{
  "num_hidden_layers": 13,
  "hidden_size": 192,
  "n_experts": 64,
  "experts_per_token": 3,
  "d_expert": 128,
  "d_shared_expert": 0,
  "hidden_act": "swiglu",
  "moe_layers": [1, 2, 3, 4, 5, 6, 7, 8, 9, 10, 11, 12],
  "router_score": "sigmoid",
  "normalize_top_k": true,
  "routed_scale": 1.0,
  "balance_loss": 0.0141,
  "balance_bias": false,
  "init_std_router": 0.0279,
  "lr_router": 0.0017,
  "vocab_size": 22908,
  "norm": "rmsnorm",
  "norm_eps": 1e-05,
  "tie_word_embeddings": true,
  "optimizer": "laprop",
  "learning_rate": 0.00148,
  "beta1": 0.95,
  "beta2": 0.98,
  "max_grad_norm": 1.0,
  "batch_tokens": 65536,
  "max_seq_len": 1024,
  "train_tokens": 259600000,
  "max_steps": 3962,
  "dataset": "wikipedia_en"
}
Below are experts of layer 10 (counted from 0) of a mixture-of-experts language model. Rows are named router (the router's row for the expert), gate (a neuron's input weights, with its number), up (a neuron's input weights, with its number), down (a neuron's output weights, with its number) and show model dimensions 0-191. Each number is 500 + 40 x the weight over its row's rms, rounded and kept within 0 to 999. Numbers have three digits each.
After each expert's rows: "raises" lists some tokens whose logits its average output raises strongly, later layers aside. This comes from a sample of Wikipedia text that the model never trained on.

# expert 51
router:571442513511551496563497467549467499564451498473482449486501592492498508449529526446588474499467461470466510505470391478521478513483449489533596599491494541495536484496519478495500448491570530533490500505513519553477577535472476429507550515491539466463529525488465558528506501575527408516494479572460509428498522533480445525476502559484502494502446493521554608540570577561553531497509523405438467504542466553510522513482508473573465461423430524572486463529541492544504528487508524502507546516445465452527522501488478528548570498485546465443535495493487445502503466532495542527
gate0:552530478417449489489523501489534491539611550513516502505478531575480457499523524557460546579422572471484495510534475426500487500543545503475524520542520536484494466520500528535479419465584441544489571481430520585500508497533457488450442510542497491447454500503531469483516520605565448436467443462455516443504479502514435500443512577495439553483497469463458574505474538477490535483507539472457548514559501473481465462480511484500553475556529496495492498442506491509498574509489510539492476506548449549456482548411496587528528427458543448575548549535485475520496481536444483501
up0:414571488525440536467522515574437501513483509490495520533551540516530548480492530504470505561467490524449548476548513480541440532433498530543432519521463468540533579512411484515455489457493489532499403572392447419466452483467506478454569452553452474554541539534488448463513458488496477478508520507546478557497538524498516518554436429504520475511522479516510498475525473495523510509502532544499517465429575476503549557496484513417476517453543508481544526517510481509486464529479562448528510387496497566475457589507455462502474507516581497522449552548459537507556554490492449570
down0:472521491532503561509520568503509523499486514519456505510538518470543547501505602485535491441483500459479524476568547444496478457576491515483460400543457475505487492528522521531483538560528476499550513536483492477622567504447488557461511498509507510509516552487511522472447544579434591566452566437491491414501431441500482497524523513531490500451528548452525508443438521475616527502510477505555455519544547481486521587477542550447499431547474508468556491493453568471452489554472480469508419474490523520512481519506476501539493523460510480411500498458488450530533501472442509393
raises: "st", "ck", "th", "c", "ss", "mp"

# expert 10
router:494487534524540495536541507500480550553511464533465461451491519405502516472521531510519405528526425502526545518513478489493509454431460440490532567483508489588519523591508410541458501469538537473424535530453490587528553494546440459474503525508434454441441483457473562463438467567494510544470457573490563500504535563531513512503511486509491513515401480541446570549541483535575523580520458453518442517545484536491563496493561572485453484430497493532521479565501447511528514527512460475459570445525474458533498498510501548568488555485455535498436527466466475467475494521489493491
gate0:473488471562483508473480491521526511492451466478613586578570517520507540469579447475547493504487536495522556421441497511530474543452512503482501495546459493464454524486589513497516535492426495523462516557497499453438540473511458473489508479538556534426524543511475548518494573505490524540484432552486454506509536495478480643470445532547430510519466451489468418511529490465519495564553506545451454543541527531480492409433459501544513477429489504506501498464553442434464568480510464525491502445506513469394469494506556517505447483486528507462485486534553513522532408494485486475
up0:507445495498530515453513522562508498507472452487492434529572543549501492540517476468551532440545439438502463531526495560417468531546482395509479510593511478601529545464484547506527476488489501507489499533541520460525556509463469458495495471432452487465493458486560567447503474470477536468531421530499467500499531477524475499419469521482513499531449431463476482475505575510534450518527494514538508509505580424480451574524568451504550498495458540433532467539503381446436536577494541548570484507503462477466456520508508511488558563484564526492497493590524520528593506503502480507
down0:516447528449514527496575547483517526550498473542521450498483558566516487466472453496509498583463489474521457453458517529502483513479510533508528475505487475467503513550553502549504418469570415482565464463486529479453569533507536490537544482503540486448555482518503504570482531493423473490430469547421479542561516551515485566518543466513502452504487530518402517523514589446491448492534470530539503561502516516423498497456502530539466582490480447521517532549533554527479442518536490523569419479559490505510424488520526465593594469513523459525548387560457460511504512531458531466
raises: ",", " (", " |", "."

# expert 2
router:529457556518537548549492490434493493519554456472524500397432498502450516437565581441532520463519492532543530447499390510472518513449423485590568545488482538495465468499492488498507489486509494543463425452434496482559520504483509474521508499532457450529516502547430513431535489543462494535440506501426542484521516510533532555507513607480502533479457480479479523587539482538560495523512498499539505477568454587517531494480533566510535441440460521476481491530465442497514456483465476495474573478473506450523529443459505529497532540524523446474514433522539506509368505577535500486
gate0:562619488568552474550506475538514476496512550510435409512453500435458487552495535469573452592518525465480550534456489532444453493510461524480500512571526519578511555481463490497537489488504482537527446454490516425542488461498509432475465496444442527513514536469559492473468483480492612467465474536449511476514521483641463457441518530474477455493514425507470612536509498532496548545525512506534496472510451492513555506566532518512499552501534461510484438494520499565510474499440543502482541520472446445441512502471527515494434524471462553484493470477526549534523484428505503425
up0:490522482497451472463533460553453464434453481493517481543468461466459393500476461446455494557448504577446500550546547502561553551474466502499463482543560512509558526482508514488446464570468523537555588490512541428428409470566543513489512456505525420529512456533512427450489449367544599482487545461466518530470527503504493539507470448504493493461532517537503544515478437512468502555457520480464519456428448488474511471536486455494550540500526517433482441517550561475478492482538541491503518550393483493507491555488478468511489452546481561474491456489473508527525504459512548532
down0:519521424525496475480468423525442491523506488556498436523505553556460476500541489538451486486501507517477498475514504469588539501350532496425464558471559494532487546492525473491522522471491494449566548525550512562473530506524425521556464520474503561567471520523548473547450516574535461452568484570531476498570442492457474444445534497506518415535449443514497485478511493513453481538484555544428551450488507496555452503488529485457454466491541510509569491514546526547429525548448473502514548560549544538417573549477487506559564564475526548532460524517488488500528507480522541497
raises: "4", "5", "3", "6", "7", " cm"

# expert 36
router:467497516543545542539466444461478536554488409514473454515482564452440483507577568477503431460508469531484537527505408428508451512456478470537548587475510508537510458481490486525505446462575535560479445597524494510560518506502450494462496480462462437503478503454486501493540490572514547522440511562485536459468545464516509549460503549511519508470453444496495555504515488560551506559474484419556483479586449555512548499477496541491470428461438486545575447489519442517474487515527458502458558512452500483471475514476495497606497585501527439481466483471560493512462480436531558469
gate0:465534501527496529447494478527454388481538550457440454497505420525459507533507507511564539534490499487502507525508508527510485408508519493452488510452477493522511493476569470499547608466543572382552547494503542499506495524525550462562517544488512518512602533445484436501474512557506518529558450473508509515452439503456504519501533536530539521521508439509468568451479458457468482569507551549491477515450471410605565470534467442510495579422458506429537485519526544459439470464502589519521487576519507516532472553495520507490552507511434459508543453543489482512469463492478476499
up0:474513491542505539535464505481485488487510574474503459546574490536519510538468498477603494473551526472451566562524591459558555498555547474449492525479461528451509479492552562597542484509482546410483499550499566507506468479602459483520594513402531534522537555466512499515463492487511553529525494468499537487487487470472508532456527471534502483566487467517481599502417457549490480505516537497507521519592530458476534490480483496503469578500529460425533535455475539487455551487473517543398518557460496517474475556500563459527507536550445478505550526533483487490402522468500499436
down0:511514493499500539447553492513525515452466543585512469495596474520543492495512529489474453529483468486533534450474492528513557541529596501439503521549500439421514442492524587503598512438506491482479482515587422536528510460503539519477513425448525519494484533454506497493531520457562549497511556512501483482477529512471543571495460441531526615530532538496539478554438452542485446499502451494480483450546446521422521569514503530526484507519504481482531567520437617535500471542517501528462501463480477513542464488480548447505517542499414530512527534572446475480413487503486448409
raises: "iest", " Himself", "iot", " Miss"

# expert 25
router:485467510542492498512458484489539539572501495512448432473453506472513527493520468461490553541509498491495503467535483527525463518454490466552581612504469539462522504525497464463540454548576572511493407562463554561497566570465478443508540463503470444439452476514470483484494521527451467507529462576478482506502578499552464462492482610502477497474469450509518539489545488540533544528440492432541501550544504594561542452534532489505435536416546534584521485562578498511496512560526482460529552481448496492539487475470451546514473531513539477421446474434531463532428512521503524505
gate0:463521468558483463478495497557485494514536490528438518453462482493466448473491538501438541581529465412460520522639517511477472475529544448574498536441507480457480444454471454547522472500490536557529574528520493500482495505483499519505518486528523465536424455479502539441464501446578550491460565519498551462453463526563592485539490536529469415500551516441476432524485544519509440524478489519472413452552481518575491479431505518501537510520538568513480516494515531454488501567475524487524531476525459442468499501534444468503415547455560535538516547592459474483518471472512584462
up0:511503459531554424431475515523500596517535499510513475522445505522481510451477429527467496511484492488489492505531578545540497551468497432557562558474522506512442461438458471488532521527489557584502557432556526404485543524515441491533452445456454513582484517497480448504460538517523555519509603522447468512546502482565561539616414495484507538484497553454489474447568491566487500479456531489465478592471540526565443479464518510498482489532544490483512484467483553471452475557469505498563491483525466485517520462508467495471419545480508530536503461555578538497510481479563555503
down0:468459490483605486440517587537519468504491525544532461485534540505473448466519482481539523533502483481543477443561410502446521507560589518509490509527422475462591561497561464494470481517465520485494562459453450537510459554484544479487522489411425548516452415483507543526582487471452561468541493508472453478486495527472553470521417491427451463445540561524524538487508496487458485446497451505495435572496450549540494470520476518511516496497467523517496498505419532518497462516508522499520524520498553468532477544563490509505520513543568448492430442416495441573504503529572456433
raises: "if", "t", "ub", "ib", "ir", "d"

# expert 16
router:548487458527520515597501426495555465566481521473476455404537491529517515535542539528483470509588453508583481499449438467470515474439405462518484554507520479426495498486523525526491455563509546537575481526520526577581500519508523492496519564486450442477492484464507521489505525509518494480471506533441526481497586523502489523558485601497514450446424552433527519521497553532554455545524456466524512461573435573515522455569536454564511417458485543483512506505509481479486456483520463505487515507497500473513478476430504567520556497504529422494505450438523447557450457489528557527
gate0:526549542467549557529495533535451606420417483488517505505545528466543548540505530476491486521514548485489525576578462472509455512491513539479458507527543499479514456508520489482516470459513523562466490469508582511511450524471518549540495495469543562528537439524481491495417506500524517389446509481473543498516529440454470570493493594469494519430488437530505537505453549548430486475566478525466509519456463442481486589485487607524508531502464494494460483546509494482486432435529495442442454578502520452492490469477595518486483547520478437525481529576462512504476501569402506503
up0:502592531524463505493553467429534477455604477470502471433443483461491482485569472617470457464521503518511512482527517531528463494498464516498527487523493527509502460560418498484505528466518523538478472505470429499471572591544460465519487498537446466490466564488487548487374515508493519475473527518472570467535476531439507514404493471545460464434469536506522474462537498488516508577456516575623534450469539455474425445533477486436542551492494471543472462484525487543498597495521502467480447461494525489454536533566496499439514502536458550521532460491548512542554474496529502514
down0:407497520580434522589535438536436501470504419486502514513446520475430467503542454513465445456503507463486493542516452488481472528558494430499485523457479467502562412521511553484492566509477482480521569465501478503455451497525417465466438529492463474512475574481491537496539530516474453546446497526502494498493574467499475528508506576549567411521373558529511482555423475526452575441482522492528512525485493529529519517503449546479497511517499572502537528530455498530438463490544574515444517425556502520512518495504528507542558495500480465522536557543470457472541538469470408520
raises: "ast", "ig", "augh"

# expert 32
router:459428475512486496589457517420547460536536449466435385433497509517504582464536473462534418496512483504491547466458491466434476463463450421518536520518524497498532467515563482484488436515560524512458492551461462525485442500528446490470491497555508466435496499497456527517451534575495460484440412545433582502510538518492502503484478515414510410515454498525502511526453464525553498542513476461570468543504498559490543512470531486497480555454430528569542468518491427483475498508509443428471538466462466491531525538483445527537501545452539455439520446525508409521486453478535491508
gate0:477487475479453444471453507534528458502563474417550505569459499466461500455483501530423509432535466417522485462491535460553490424504507531461431508561531479540510433558498569524511567486535487530537486473505455559516484514533491476536521487517480583547521470535591494508583496481519505442482422407507470493428490492552458432477528504524463479485464504516527531507511482464425563509560496446470389484487572452542529384503448477568463521543495495501490530548457477478584522531438524493513492475477536472490516500495581521436506501486479520537515486470472494549486459581510513532
up0:546521532468562524482522499515440471499496518547599515560415498476517605533524493452540454457518542531487507472509573495469488517482507477515501491436528497513516480520454492475498456476448480479509471468550549488421442505468553479528525500446469525541446463528550525564449490439552503472552440507475477455469524547545510458539453499494577485544522478517574524445491557479483456479428567548613571458492514496540498437518513490606487586511527535522444479470443490475534500456496476517506450520466452541526454549593501491461487459480413502498519590526526503436471441505511518504
down0:542449563488440544410556536466487509484460492487551446523491512568490506479506520497467437518480511545560515520545488569510521483473468421475498501512544534560595424494495523482578494510519496500468468551398570491542511547541423492505552559549467444541505549508454471489467466495440500544453451439454456484424528530545492518531527524419463490476458531504443473518449567416568477503504471539447484475554480428496557437476531508547470507459488453514523468513519525530490488555495461474540492543526416474458575505474430488567460531497531488581530528478519501486512490512519557543
raises: " well", "2", " the", "1", "3", " their"

# expert 6
router:496478510579507536559443461525498519522463461490424463489450600468440521469568505481496443489528496551558502531502459517528485457474456434495468550476501551503571498500525485489505512466553489550486451541516522522558494516507474464442450548519464478486467479509461421515510476563458533494492546611476520502478556551558550545480484526486511421429483468553487573595491546548533514538503463448539476516521492524529554473482565483528488469456478569562506476533521462460482506499531520475501565482479446449468465487407432503539517536495523506406475455505580508492369476480502517459
gate0:523447501484465570479482472479490522547424529498508530538420532426527522440548500442547532557444531523533473462464498514509454413511506465515554486558534545542500497510558525555477482561448511494433456467565579458438539511524555426446474435473478545487543503482487470479515491535539499482533470492477545500486555517497492498518451602454582431449486486507505519529515474549500492544536567499487517527483443502567507504467444491465458412499554501510452489515533427438504502484515512517435586475493495527393518507515561485535469482522564436537424544486494506565488424483459461505
up0:502476454511467533446498454479490545501490488501563518530476495530502469468572494539459452491465493482444429554535514558473581524508482422470503472504512549506504517463445486526482535511468505481507520531445537475444498466495519489524468483468571502542549466511519524478522462433498540565544481601544564536511581510452545572524524568469553470557509548463566537447517476496495533530520516499569530476472486469503514556510479511415409537448497438465464403530461468497508461519531526534426475538478518572460530554551521460428490532514604488516471506481421522547553418495573503563
down0:437465487463521543446532499518438533531546508514495457509484528532512506517531471459529480496495488514552483487519544495532551529510532492543528525518494519436476493494555578472495534530453581544445547456460545503427536471481574465512518517573471485441546436537522446518364482561511482581465499507484516518459558468496448514553532492501532522529469459499470547430613515547517446520509581456505450477537470468542542560516438463484522424462427455519542470474447517506456434525396510499486471520492458532530472564480471492472462509539537456502530445567503489523450573510447460547
raises: ".", ".\n", "′", "0", "1", ","

# expert 47
router:426510426517472544566460506515495562536459473555538473485444502430474527482546533460504497521554513413491511500473434460550480543445428420508495535443473475570490431497518432534494488505551552527505496505478529514486581564489461507515539536547491450488511514470462475485497554586458482534520408557396528499461569500600582547471455506482533451493486434492483519541526507526588541544477508446543493543551466514499476471530539542534472488470489586528497453574488431552485512508536493527510475472474512428525500447494540539512502543470491522452492435528530445530454491518494516477
gate0:492563444486441554485463503527486462528509475537474504480554455471450507486529463496511500505476505570527494502590530553513533507544465530493505463508560479516530480447525513531453508498433512533557471465459518475493477541490451487503494543492504462482484511488444540514449449565408512460498556508498551518446490504556477463573481511474510430537532517433533533550542519563564564522499523509542428515587478474517524448510552528478513448503448460494628529442498433513596453531540448556469566449501440412501500463468482515483528422475533469429551500452508454609529531526494501448
up0:509477556489506509486472504501538567501503468505462497477519525528531468519441467484433458486540473515527514459527505461513536488440504485504511494488430463438444528438512516473559501472556533508472542481635442598509538438544502516544530544548455534484523413509491428518538516494508550496531493504577435525517450459427527532502577512500457496456475531579502520493464521450479441548580444480531474531420536508466502492453444477482468508502425556473528461537552510425494558528493465465542475472468461557567483504501470464541465603597506485530538500466453524563462477476461556529
down0:561502521464454528516502547531496477485476475490454441507447546495473462530527452499445530411476544548493575531493484528435442554451471465554505484470493541441494457506447511519498461492524494507533523493543556504513510543495423561500542575552507546501567469471520466496439553483479460580531520517481518498545536544613533515430477513455484498550484520460491515467542487601508457511492487495493499430524530514583432473538483551442586578490497500501543493517503508514466482469452482557408401505466465463467519455421505439543487485523454534530566531473527562508540429553526448482
raises: " as", " in", "===\n", " at", " ===\n", ":"

# expert 14
router:457525475517541529562468481507471514512538463509458447487469512473488523498576547444478483516490482446518581515543460428489481453496496467476535584452533534494486406523551511495471462517504499597445423520513523500553540543458453479473526487568438460457482484494501527472409496530499514536421471505524528523455517545540535521464491570480509479481459447502491540587538526533497491536477479396518470487518445536457505530513502526546445476447488473548546445584516461536477486502492460494522590443439518397513510535435422478562514518483547489442486442458511555474407484432504500491
gate0:483513552533468487434485454501504482542567495452496484471440566510474461493506520458475447502455505401483489516453454512511488468550449524490513419521415537410501522523565457547483514537535487658588539510515536554560491529517580449502466520449496465534489518505532447406565464525570561512457462532514514490500495491467511533569499486498501531479421449512463556487501541536544470542492515536494488516533466569573495478486526515514538453544446506484448478568522457462510502510459522533502441404555471542498457457535490551497566471459502562450496508515493514547495533475491521555
up0:468453466519531508474471391485518537477499574503501388524527538444502450441450445504484461446484482476546496482467545453504489485503513465507570478491554520579435565506473537504501543515439491523445436494549495477555526464548420444433436488515562501483580543620519518517454498554540511507514474486505494461549514546504524487471527490522511475536582448468479461500459443493510544501548500483517457494489530501454546533489536566512540464567517514473546479536454488424472468549459477516460456571551583486504540485601479532487497565463479473452507525461464461508458476477544564537
down0:455506486481465512572448507518549560487485518473504496554522549476517495444429470511518504495521503508434504522522493491528550471418497454433527514553462562508449524493466491462538534474514457423445473599575498490492533505592427493470463437500541549484480501440478574532448479514519477470528478434409492498494542495552515519507478520536595495517567503504445514510485525487470486421484498459484559489519436532541508504530591562477519456512468460421507503535467514491603479503538452507469480467447503501465562539488491503473498544414483468529482520550378420507489459496484538422
raises: ";", " |", ",", ".\n\n", "-", "–"

# expert 3
router:515495471526525523542517516496525522542496470434410431480475561520507521458534507482533451516545435458494549448487388461500478444490443481487536588480498524531535523584515491498518397478540486456492471540468525531489606533515471491424570456497460447469500484450494514507529541582521470559459458494424491450496530514466512548491405578474512476473489512490440528523491450494576579465505512429517474494542442588515528494528572558519499472474501502525496506517532458525451456554511491484460567486421443422517530466479458535520493539458512496460485450508484471477416498492501484469
gate0:475542425486505473480448521431516582527450487500535511463482552559488512470574502488462485443498491480555517471442506551521577421517562548498519542447489531462496533538539449604425529456462537461475472472452471452527487562517515559492476531466585476490519485499519493538540462551468466534488480515464478500452566489546542475555465542497469452493448529425475499481421477508423526494496527435471462439524468512480498443497480452520539551491470464448455473465517476449390410445491479502442551474462451481502444475458447603474538515483481516504516462474504503451465482432459514499
up0:472477502546527504465514643494509444492528473457488483489508567434489481446587467532568519507537491555499488546536461554500457516518447479504508520473417531559516530452495565483498555484524542521564467528496507516549538432469457522397501462528508500515478581495508491486511500547520491500459481505573518474489499510534449488537457471517507482502552475493502515490505500472504443481449498555573503515432487492571502474460533554496515397495431495473517475520445507479555552448617512481503411565562566480446536448576495491475548519463466467447482510493525476584514502583454485548
down0:543567542554460455549517517464476468464490521511568536500551489490419510549453570527502484430458478527508521482402544473534464516535524528519516512532500528566453501442486512428513492460435473493506562477544466570452533567483522562522551503508507491479427468491454539480504514486501527491469397487564485494558558464481436477516567458498537468500440557530458540513550494480495480515511538421546447542492487527422513516439527519473465501456498495499495416443578482505505525479564608479531493563451455458488501579535524484558525476436458499507488479539537445545472459478563550546
raises: "et", ".", "y", "ing", " of", "o"

# expert 37
router:497534525610490512545494495521522500502562470527436479493491545486460487484561537513551469574561411544488509501534452457475532507453474469437567557498530480484507495550551507515543444446552489461517451562534468549547534516489477431468470505565400428501422483541445518477479517552473461487472417543437507510502498537507535530478478536547541499463394414541484519519539515577551505512499498425510484509566498558521477539522517509481455488443456518503473446563458411513502480477541461485511551489476502477554464527446484578516520560440488509486435483430500548506476499495517547459
gate0:483435485464549493482490512465540464454421484465532540456484473503512478493554486478462556464458508505530484383474483544464498492553563534482539466504488544574513465535519502520502529498435487443514462496588537500471442495500488515525516512542563448539538503381447495536497451411488510527471492463498468506478486416500483543513486512492400459533453519509536460521485426452454472545514538518464446528499514542467493546510454426534502577452500479525535600490557536544505488504541516600447476457590403481466460477538532524499461552469500516523432497510443515513438469546486482444
up0:467447426486434531482506465536512505449505578510482511452544525512556477479497471525442549498509504490542458470444466550492517519515534500501490535535540434522474541480498447517511505464539486472456483477489438518545414492475551537522486464506530525484515552445508514540437456486552516452558436450586524552502505480471477598576424485405487526470492456502548526489418506561506464585602506443479541505486495515477546514445503459486494492458445452488487584542539465572456513493513569506463429459500459464481479488543561524504421483493495524464406584527522553478504478463502481439
down0:556445487444543548484516475515494527449532535493505441529561516504474600488479522503504456493527522513464543562506500442463438501478415493555477481514494459559524529486492519447499527487563614495565560465435426514481540509545464452510467482516554544486530447491430541465542521465500588479465440473419480539452542467476470516495536559561582498483418496513442462513550557493510481500567531478481495536443466510535481498461457537503453506516517433512465501489506520518376527508429569468467501519526466444502491482536539449440508470477518424482554426492534530522519528544507529547
raises: ".", ".\n\n", ",", " (", " |\n", " |"

# expert 57
router:542516529528537555595506524567493478515513474442400408495489534486449523470556492476519506492502457517505518468454502448473489458471465482539569628497515468469498478559525497489534497519519543599495488461492530520526518519439456489509563545510465481483532526500508509543423537505482450536483507544432492477469503573561477521513477589484456465511387422546455513504525525551535521558488483473501464526525368527536543558495501531446472485426456511550582516554498467494485482550486471473469498528524536473531462543469495523555499517430501534421527433478514460546481515483471526449
gate0:461513422546574500459539518462495507532494486448493566430439550519484485517532500506448538475411478496437396478454476458473562548543502429464562509473517541441528467518535476520520465509492472555486464469477526481503572477536505502464527441469494548517507423579453521432502531472457514520539452542436575538450568493484556486476577474421501517488472484527473473433459494484472505531447495478434572496497490496485520590427496525562527474477520460531578472536427462492518483564494507564499531517464546462520518544446510544548533548493542518509558501496539424531495546445491488532
up0:497538525550503500452568456506470408535493526445495498517492495509480451503503522480511515542446521547527555457444540483433508555506551479490504579468493416433541552530490527519508511473455510474541539496460504503413533517530495518498499505489598586497527396506476492448497559484539519535470467566540555556428571483494510490483551482518488540539550500520454454443531514471548514568489436545463525506404562539475476560478440505492457535520534408497550458496416491502530481572501547463534530466539534498530491548451564554526521529518481531585534565542503532550507547490488464540
down0:484547525559490389477549499441499545501446462504461528518522527533494431533362448533491502530474485506496471532541431580450510463511490499493484466497499447501461469530514523473444507538400495532524474555520449455548520508454447567455530569562479524517484498545533524519523459503550540508564482542473417517561489465479533536497525442521517532572447536490529494504434540462486541516547507470545546488451560506480532504465439536539548490512473452442475469531478443500475512465567519516481485442517470472460417426454577428523464478499524509529427495500489495446412539492535451493
raises: "2", "6", "a", "5", "4", "3"

# expert 31
router:490493496581538565579515444495489561485492480552487482366483533454478501440556534540488482509517423479531495523490476515496505460415471437529527564467471515489551514555505413550489461462538480490494435527485476565516535481524434529514509545509440491429502497561474550459509504583488515534521449545486479495504557552486532504534479524449494520513466452519423568493552485551546529529502417465484464512508481617459555482501535571453444496440469488513540468548549452513522466502500453481454541463506440491498479481471433569574474531484502457475445508434487502464415505483504526502
gate0:458492452507477481491465499460490497532465486596489457482455560478526528524443500483429508572478422460502509477450501496447515510496523512508624502493495490524597505533493578486462504563495476542543542497457533512421557496460534518537489531469443409484556534517522488547512500465492507534510500451460470529513492570547501515495439539508522460512497572478460535475475467544464518561542484525546489471462498513467585503410484543483456514566458512502547565475576520560492501461510476505464544514499535529446528471474515523665467540511487484533557483490442430463461463411479453520
up0:512459509520422528494544447562564505486520505480489489521482446504442559453514547451555562446544572536502536450578545544511518473519451474460501528497499435445444419472533454483573506503497581445445540501549458525489432545533497471489586501529493492489460453452512507493468468507460530538472494503544517505450501567510474409476521524514511517453431419538533484514439493476505505574487503474544514549541491491540461463586494429554507541490542551535507439516546508506509502536388531498503503519411508443548453498544535559490487491578488550501451527438498499507449495573479463514
down0:554462499514617466512495506417468518562490513524461548468468501505493539530562512513489500520512469497481535481530489435499471565385522451510576540449497478536510428552514526509519547491479498503446466442430498504423460521449503503457524489540458455466525544530522466517507533564478524494477474574529485568430461492476558504547542508448549491530524508469516513514496508522485507468481492579524533572471538547450499447529569578505518552487446517565523628506504531561537457434502539515538535448498469518508594448498513598500453486471569504543558510475490481486563537476507513542
raises: ",", " (", ".", " ", " |", " –"

# expert 49
router:502482517513542512548506525528475450515491407495435411445422494427477540471541501443482481543541475546478505477562465468512508479478490461508492503491539515447510497551490392552435499469489470533456476553483521527530618478479423533482500536522502495524538548539454495497479519524493463547447466494464511482506560524483547554466540594516534467471512475506432558546528497519575514543460470446505529520531436523506456540529536493529473504478488535547556437578508419536498542469466469520490571476458482489443453515495528571529473573475493509491479442454538381487482425576467496461
gate0:463531492525554494486547543416482525475497521513570559510506470484524453585483507556516462481543519493471492485494560492394500473450496532407536534478534541484457483530510459532505540460512500369519537483463440512512509479514478511462431528527578513372400521497471454498487464493480571477499416506472472464482459493445455427546490498576528547478518501464513515513502564480486508496466481413493485514484489455465527528470496504515408473491446490520433476478450531494467515484520441521477547542469436393512480565501422528515455518564489514554543537478544532511525508447482521460
up0:494489510506569486420495560553551487471541537480470536446477513527534535568510550473524507511593500457501453418461559513500465521491462447450471536435546546519510493483527447591500579523525460463523535481467471449450498491460469549452457498504555549491479517469481534569520433482447514456482462480511533458485439425591468408572505516533514570445512517523522413455526538514477440433497478581547535462560505514451498545504460517507512493532513507533478505501513550524507471539465554557501514505420560526493532495487446526451425508515510524554502549479503531534538564552451506430
down0:510564462424498503476541427513524517462503444497487493462461450519499511508562476472560495494497513544517511511454506497537585492560537486490440499448581433561505528581509490504502511546455416443506466495533504512481444525501500521516440466526529484517532475524506499575538451508445376480536495534507508510459531502541549550569483486462486540471523520548568482520462520507581537541503495495494602465422441511516494457479445505437506477558529490497451437593445594499488540410457521558520483445537548473517545528522497558504548519498526540474574532572515470496496532556509461543
raises: " seen", " done", " available", " shown", " featuring", " known"

# expert 53
router:503425452532497543609507443484491497522525529468424470485516520451484538487547521469535462484575449527558520430490471445529472486462475443588497526499533497551485560548491437527499467435597531561426427556544546520505538572473474525492465540471450485497474509484510478533442578592471535526443480537458508447477520555536518467478451569504540477507459479527483517551544454558538553518506508430516470431532476530540505520461535557477496464477483528497528519525503453463515466477509472493493538504489427427523517469481475519528545530432436441387511458473542489506451464486495515463
gate0:476509490451490517499437568437510545451510530499435541446509480466486532557496460449470502540459471403547471513438474463525488496486522481478439471498457540480529506568499462480472503564509484540478473477520483411534519567523475478521584529521500491528461494499432511517572548500565523540400476573499471522545498448456532573510517532546548478456476433542327472499577570482529512504515475487557497594512538597431575522470511548573563476479500476483478493489569514464459489510513503522457520558481516481521535494507525535490517543461489514492540554491490501543516520487514468490
up0:461432496484486516481478519536517463505541537514555478459533533525541445549483570530543519533548399436567592477451494514451506467505497502471510610462483554521497522472438516481478471521520544497417390508484517556429495449496546487513518484465513500464502490555542550549405499519471500477544505479512583474468579513550542447518475530471592520537485497468524529503558419495492488554513472529448531437537491488560494495452561513436484476542406473426501457510564500520497533508437516556515502472420530499499507485485526527519448497527497506522411466500536505464471516486523470589
down0:447518479498539521440465521443492469499490454465430504476530451469483440461562531465494485502402569470481503516516498553457494523402416565466528499498504592442500473518498494492496507544460442505468504523506466422566470510448571515493602516494485478490520406406496555457438498504543417439462475518478557589448413483568551563536548436509475524558523481454473533545496438514487467511434528519482520518539468522485515482472460540523540493510554474501477492448506485463508427517525528485518553466484506466476446526519513510493470436470528537446572491467534446499494510497463565491
raises: "9", "8", "2", "6", "th", "5"

# expert 50
router:560470528563498560516495499442464495523526409522429473496509605477520525463584503514480499521524489528536523457503350440451491497503439514543512534463491549536537477551517492498537457538561534529498455562446551502479507509525453528471535503481440476453509496476465472447504557509484576553448526548458530515496547537524465559463474592443551452465449470520467504491509500497516453507499491430514501448528451528490532490451553469482499534473477511528535494499520426486513485554483490429432544473507533418487489454461477539609530561480575490430459469426497471479490494453518492443
gate0:503517513548494532509487488450482540447489504544498587485511542485523513478501484463505508454429519493513497584581453486438457551519483484524487512492443549500475526506503516506452370478462525465528513488516528441516491507497477534472543425551569502423490467491451549398475502452542508434531412507528482490467491550546443457421412483467479449503500514464477492467526426492516553488488431490521463505490481507455451504454485460485527538435481584475437452549535550478465453553431513505520489423475411521510431573487573572522512502515524555496495484529499487524531519424514482571
up0:495457521513472508501471490473515561433487505553519527549517517540493504495488517485473501400443497477472537568528553482564479544483486525505569513592446524492556512488462462517492454509461558475529516520545580453471473511501527484447526489505569473448569512547512541447459530449558538554529394513516464543529527524513486517466476461552496455447486515517469513450444467514527539501463401399502502482496531486493499459459561472581516588453451554438463499525530444521433456495422477516547509479479497494547398527491544517574538556547526526503462471486540526434502435447542515537
down0:500546450521509472568531504568590463445480521490464554508524543554454506473604518520492517478508496508438483428539471486501502540510449532503487433563516458561528533586472508490497442481508502510516460457534551526512552513551499461463438486540555560471475466441544519489462494539494562504497485529542473550497499495518396471461511504417543626506546530496488533501531538451461495518497487540584546525541498473520481504531447444499566524543528498458538540518394468495595495557426433480482494535482501512522460523485473442533441489524503478441492572505543537507560511467498439450
raises: " she", " included", " later", " was", " involved", " pred"